{"d_model": 96, "n_experts": 64, "experts_per_token": 6, "router_bias": true, "lr_router": 0.00111, "norm": "rmsnorm", "rope_fraction": 1.0, "parallel_block": false, "init_std_qkv": 0.102, "init_std_up": 0.102, "decay_fraction": 0.685, "decay_shape": "sqrt"}
Below are experts of layer 6 (counted from 0) of a mixture-of-experts language model. Rows are named router (the router's row for the expert) and show model dimensions 48-95. Each number is 500 + 50 x the weight over its row's rms, rounded and kept within 0 to 999. Numbers have three digits each.
After each expert's rows: "mostly gets" lists some tokens that are sent to it at least half of the time. This comes from a sample of Wikipedia text that the model never trained on.

# expert 25
router:454403476525447477551528631444533540474428482467512462424462487541482434499400506576519518503497614511509529564415481522607446508500557483565586
mostly gets: " became", " He was", " won", " took", " led", " allow"

# expert 63
router:633492611464484518552511498457593556494512429499422551513424459601535402498487485481453492507474553408488443424385454520542490581524516519560494
mostly gets: " to be", " as a", " is", " is the", " He was", " an"

# expert 46
router:493489521481509447519517558431457579456486446470413472482469533578584479500500481551458502534478531445545505378473537581461424569507480548615496
mostly gets: " Ch", " th", "| K", " But", " | FW", "emeter"

# expert 51
router:472463489427483452445554526527458576461479460445386505501550465574573416558491502507542458451527545524538509445452426525573463529607508572577501
mostly gets: " K", " B", " V", " C", " D", " N"

# expert 20
router:530549526416399516513466463495430590533535472480463508495510567583522486600511478478537524465499484506456406377455464520529478488607475549555457
mostly gets: " Bo", " San", " Te", " Mer", " Che", " De"

# expert 30
router:478459524476463475512527555521492598495428454437328469488529508573625405553446500480533472434547492477551512431449451594568493506511512501542487
mostly gets: " Q", " | Y", ", S", " of B", " X", ", B"

# expert 9
router:506436526471490553557515501454442454528526445473425508439466538548566463540470503488423441540497523444450411528438488490577469523516482533511491
mostly gets: " b", " m", " v", " f", " d", " many"

# expert 28
router:523504535423528463533559566484527562466476544482415600492492509549573517461469449532471424576543543494486511450449520450520413487563605574525552
mostly gets: "ano", "ura", "ș", "ata", "ota", "ko"

# expert 32
router:536491482435476499478485500452493513524480463489437536512447468583514392548435534413467456456545493478491409566451409519477472453495590523617491
mostly gets: "=", " oper", "°", " war", " Group", " sign"

# expert 57
router:472408517509456517465531585463579531506480490378524570513425491591571432457473514465488536490464540527469447466464462541507421527526603544548492
mostly gets: " July ", "′", " on ", "°N ", " |  |  | ", ": "

# expert 48
router:452479533502498491523486560561621497456521443457479499406493441569538472503491477536447499414500464483486550418481513527582400493505561458582528
mostly gets: " also", ", but", " have", " they", " to be", " has"

# expert 15
router:521455488494382534646491568397535495474567535455467515562560535590578466532478449541565520453489478456511493471459421536509532505548545421544515
mostly gets: " National", " University", " State", " Roman", " Robert", " New York"

# expert 12
router:525535479403545473567514591462502449556493429355433506567451493622479414515444468513473483472476511510415523429398531473518434461508580442514522
mostly gets: " government", " support", " use", "ists", "ection", " service"

# expert 16
router:491439561504395480558477577461542486491582502489433481460419502568474417454480529496442527523542495474430417501352502482510381543533472465535539
mostly gets: " American", " second", " national", " Democratic", " public", " Indian"

# expert 2
router:447435471430466543524451517505530515493417507482424519512471522492467453598471435555543468412470475464529524462461498545458321512537511456602523
mostly gets: " after", " during", " San", " car", " began", " Star"

# expert 44
router:437516538452458497604505494462507509568522454535503491501539513567576462540505577602503553514485482478507517547426561531507459453559556560590534
mostly gets: "005", "004", "010", "018", "000", "008"

# expert 3
router:536448506399485453546530505483465585470468471571458585537497548574555436490527514511510565501427505488492443435435545555594425492552585463553437
mostly gets: " |  |  |", "% |", " |  |  |  |", " | — |", " prot", " rep"

# expert 4
router:481444515453439542608581516415461529535463489485458536444441489539599475534487494513538495544502611473511448458494489456512440451574481522573446
mostly gets: "The", " The", " as the", " by the", " with the", ", and the"

# expert 58
router:539445531483453419471455528522504580506571473486424513457438475608558460439464509609472458552530523396497401390470432513483437417488522523524504
mostly gets: "\" | ", " int", "| ", " ext", " ed", " sk"

# expert 36
router:429465641435442476528492556539551468478471466471464504492493482532443425555480555533503508505537472437486480455454518533445452544484542556605498
mostly gets: ")", " ===", "\".", "]", "ing.", "\","

# expert 59
router:570496543425492517509520524489480561485478522467419552448511550592616472465439485464451428497620484497547549529474443502504454435485625487575469
mostly gets: " pro", "AR", "TA", "R ", "ula", " Pro"

# expert 1
router:529492488425554456527531542467462476497487407466414455539483510597565471504507543482530505455552555461369503478351546497528468503468583448571551
mostly gets: " work", ", which", " music", " government", " years", "ations"

# expert 14
router:469429502516429485517479667470506616451485539500408536467522503565517479499474433545483516471561529545490483426450474473525432456584529453520533
mostly gets: " William", " David", " Robert", " Paul", " Charles", " George"

# expert 27
router:453426563512539551539479572514548508530535476500390480441462484566547499502455479578462477408503512412531495423501549476490454494493525434596476
mostly gets: " also", ", but", ", which", " It", " both", " but"

# expert 49
router:477509481479509543461470495435484538473589493482476508506523420546566447562466448513545556528516555480493508458405601556577426528526466584585496
mostly gets: " Pl", " pl", " ac", "ac", "arg", " gl"

# expert 11
router:452485537440487520563468491483491545528478445505464541510424555538515389565428506452470487472558478469512492478514485492508515501533562545617515
mostly gets: "\n", "\n\n", "| ", " \"", "- ", " | \""

# expert 54
router:485408531448506477546577523519498519513481436522380454503456569559544417476562475561457517508602499486463521568446459442537420510461542498505534
mostly gets: " s", "ings", "ions", "ics", "ation", "ors"

# expert 50
router:528481462437467445531507492485495517493516491392473465507518425610547415448460488561479459520569534415457464455468443469503483529491506535570493
mostly gets: " one", " most", " all", " every", " the first", " the c"

# expert 40
router:561432583437416518540537548478552518499527510477497548512457497553534478482479484562440502527423490523436483431400442494494380505479546532520424
mostly gets: " to the", " at the", " with", " at", " in the", " from the"

# expert 22
router:519444490415474431503585583424517602528505562524464520538444493570582473497488406575474476421535507505533561439427450543512443496534486457567499
mostly gets: " Ar", " Pal", " Robert", " Mad", " Mat", " Pat"

# expert 5
router:470430535448414495604475596458538542557442523424426471445571527592496467507471518578439508514548443460485488461475505490525440452538506486556545
mostly gets: " William", " Sy", " George", " John", " Charles", " Thomas"

# expert 60
router:542460469441467417510508507463520476433529495388417421577507531626513422491507503519533535449601482463433503425357531467527388496502580507551543
mostly gets: " family", " album", " game", " area", " Center", " role"

# expert 31
router:520499465412495540506502543474617553532448443495510515527543549594521461542473523505424488496572500485453431476449528515504405476472538456544466
mostly gets: " sh", " dec", " rec", " ad", " sc", " ret"

# expert 26
router:628490527475479521502485499474484583502518466476428416474482546530491539608461456512516456513611489481419484484439537568522424432444520500602508
mostly gets: " post", " produc", " mov", "andidate | Votes |", "areer", " complet"

# expert 6
router:506410453496417536555568526385459574490459483469388509457385485530514431497462512569488490467559464398458446511462486522550410514523517518572571
mostly gets: " This", " this", " US", " English", " Indian", " French"

# expert 52
router:480395472505585540508504516539613492486533466435439555473446564519638469549534539498545420498543582502448473486438482479537513455450583447593446
mostly gets: " and ", " b", " fl", "°N ", "s and", "\","

# expert 21
router:528511486470477474457525492488494503427529472459409506532432525565513448568438509486503499509484482449509475492439441473538406472564555492564509
mostly gets: " team", " season", " album", " series", " club", " game"

# expert 23
router:442506550463490549583471544465572497471472483367485538468417530556546429518521512493521446475519591475462550472441491510572453578521509453542483
mostly gets: " were", " are", " is", " was", "ed the", "ed a"

# expert 10
router:470404475452541471515574452465492479547525457542471467449413581577605454563448479389487501480538495439557578468508463538476392501536544473590433
mostly gets: "  -", "- P", "- D", "| L", " en", "| Year"

# expert 35
router:535470549499511466587540557467576541503442447505480552431465496527559457495494508504493511440509539423432544453473509496567444503508564532566513
mostly gets: " was", " is", " were", ", the", ", a", " are"

# expert 19
router:532474592475497528534569590413462464511560481507532486427488480629498427549471429506511491467488505474522430489481465579456451493529617595573515
mostly gets: "010", "014", "022", "018", "021", "015"

# expert 43
router:570477529460488502532550489481492455461534422445413464499513511526516369549476522510468589483571514483449446472359483503547448487484613520562503
mostly gets: " government", " state", " club", " town", " law", " Council"

# expert 33
router:518442464506417490552588506523542543475462528518427464460484500568661446511463444472553537523603567487505427506471437505552440551531522487496475
mostly gets: " American", "'s", " South", " World", " Red", " '"

# expert 62
router:486501523342412494520464571479513573521467435407485503483497479534535424543384499474450465442499552523462497476431434423564488446542519528546497
mostly gets: " un", " | \"", " Un", " El", " adv", "- "

# expert 13
router:557498502469413491553496595453492615428491481499476536452499516546553477508525523478556498567560520464426476510381517532506465566485502469511474
mostly gets: " ===", " dec", " Col", " min", " them", " pass"

# expert 8
router:457406503514394501525474625471567562433489577457432563465456432570561478463539458567495536500507531473493535408467464510561476483537578476513568
mostly gets: "ville", "ington", "a and", "adesh", "o |", "berg"

# expert 39
router:488447570471543504510463510438531473508455465379488562445487537592519475475472488487525501480417496548488451497447559556503487538555602518601443
mostly gets: " in ", " known", " In ", "ed in ", "35", " prov"

# expert 18
router:430507535441497485507489574464522529492419501462470517491477505569553451575455547539534532530458499519541450447417536581569475517540620506654446
mostly gets: "0", "86", "88", "33", "87", "45"

# expert 37
router:519451489419465463575622524480450487515516408510473547496429500585575425495451513465476604478405516477470453479427545534498511524534507472595475
mostly gets: "|  |", "  -", "- R", "|", " by:", "| P"

# expert 55
router:533455511468470490497596642485520566493489505513472555507498573592563496541518457554479485485520650511541454405431486469530451568552581457529560
mostly gets: " Sh", " sh", " Th", " ch", " j", " k"

# expert 29
router:510448536455551450491515534422580509443531456377472479494408509585619467499417514490521469471502521487507416523469550477519468431492601537592432
mostly gets: " / (", " sl", "″N ", " (N", " (R", "pl"

# expert 38
router:562505503412558521538546527459509566449481516489431485418481486508517442464463492465557454523541506430488504512445467526562452455524559505615509
mostly gets: " =", "; D", "; W", "==S", " ·", " won the"

# expert 45
router:477469569483426546516566488400526579518438486476445521482449483526512356494466455455479504545464532466424477476413465479507455483490572516609453
mostly gets: "==", "===", " ==", "\n\n", " ===", "===="

# expert 24
router:505475450435451451609501559470550529473497562489457618529441452593489378513517480470513475441589488509537490426438458490495472487557571563550479
mostly gets: " Act ", "i (", "ensis", "ela", "ini", "- Species"

# expert 47
router:494463497470515494532577464405465493498449509493378445530484531580567476510458519499441514561574493470531434493487514563519463598541558495594512
mostly gets: " Championships", "andidate | Votes |", " Awards", "| Total", " Championship", " Cup"

# expert 53
router:432383503457528567500499610468564548506400508402484473523425469605539490502521519507534585554493489532531490483384447441572464517505624508532439
mostly gets: " Br", "ington", "ford", "right", "erg", "vers"

# expert 7
router:511354525451422439499449485444481535485443473479539537447471479573533520509525505521485445448545473561531580397477495472437476511495567517632492
mostly gets: "\n\n", " However,", " what", " until ", "- Born:", " However"

# expert 0
router:570442432492536469521471518457509512554503426413474469510463523606515458562518566442471493415460470472431458442378585527532445522533572608560542
mostly gets: " December ", " July ", "In ", " June ", " In ", " November "

# expert 34
router:507432623523396540538471516561475542415545541422479531506419567554598411453475550475519452559449534465526463484457463460582439492543521523525481
mostly gets: "-", "ul", " pro", "/", "ur", " trans"

# expert 17
router:499434563474427495555514493446457454527528529436473559431397554611518419492497552542532503561571540470432549508408486522540451509498522549552477
mostly gets: "ized", " known", "ated", " small", "ified", " number of"

# expert 42
router:501484629495495531570575487445523456480415515433505511430467541579490441491445525506526489419533625467430538480449523464539473526460563461573484
mostly gets: ", which", " had", " would", ", but", "ed the", " used"

# expert 56
router:579504446377518530507530535485467612482485492482473535483502562597489446553500488446484505430593550390539500429449430476476437499512484493549458
mostly gets: " Mar", " Le", " Am", " Ar", " Man", " Ad"

# expert 41
router:466473518443497522493526536507520522466481419445431529428450519532555486505479557536458441472532454516499452521452557596563445449512577507619456
mostly gets: "% |", "% | ", " / (", "0", " | –", " | +"

# expert 61
router:482483457529488554513490627458507558462475533494454471470487594559615474530525468496520415523527530503479435452475493564578426490536501487621514
mostly gets: "ä", "iy", "aku", "ō", "и", "a K"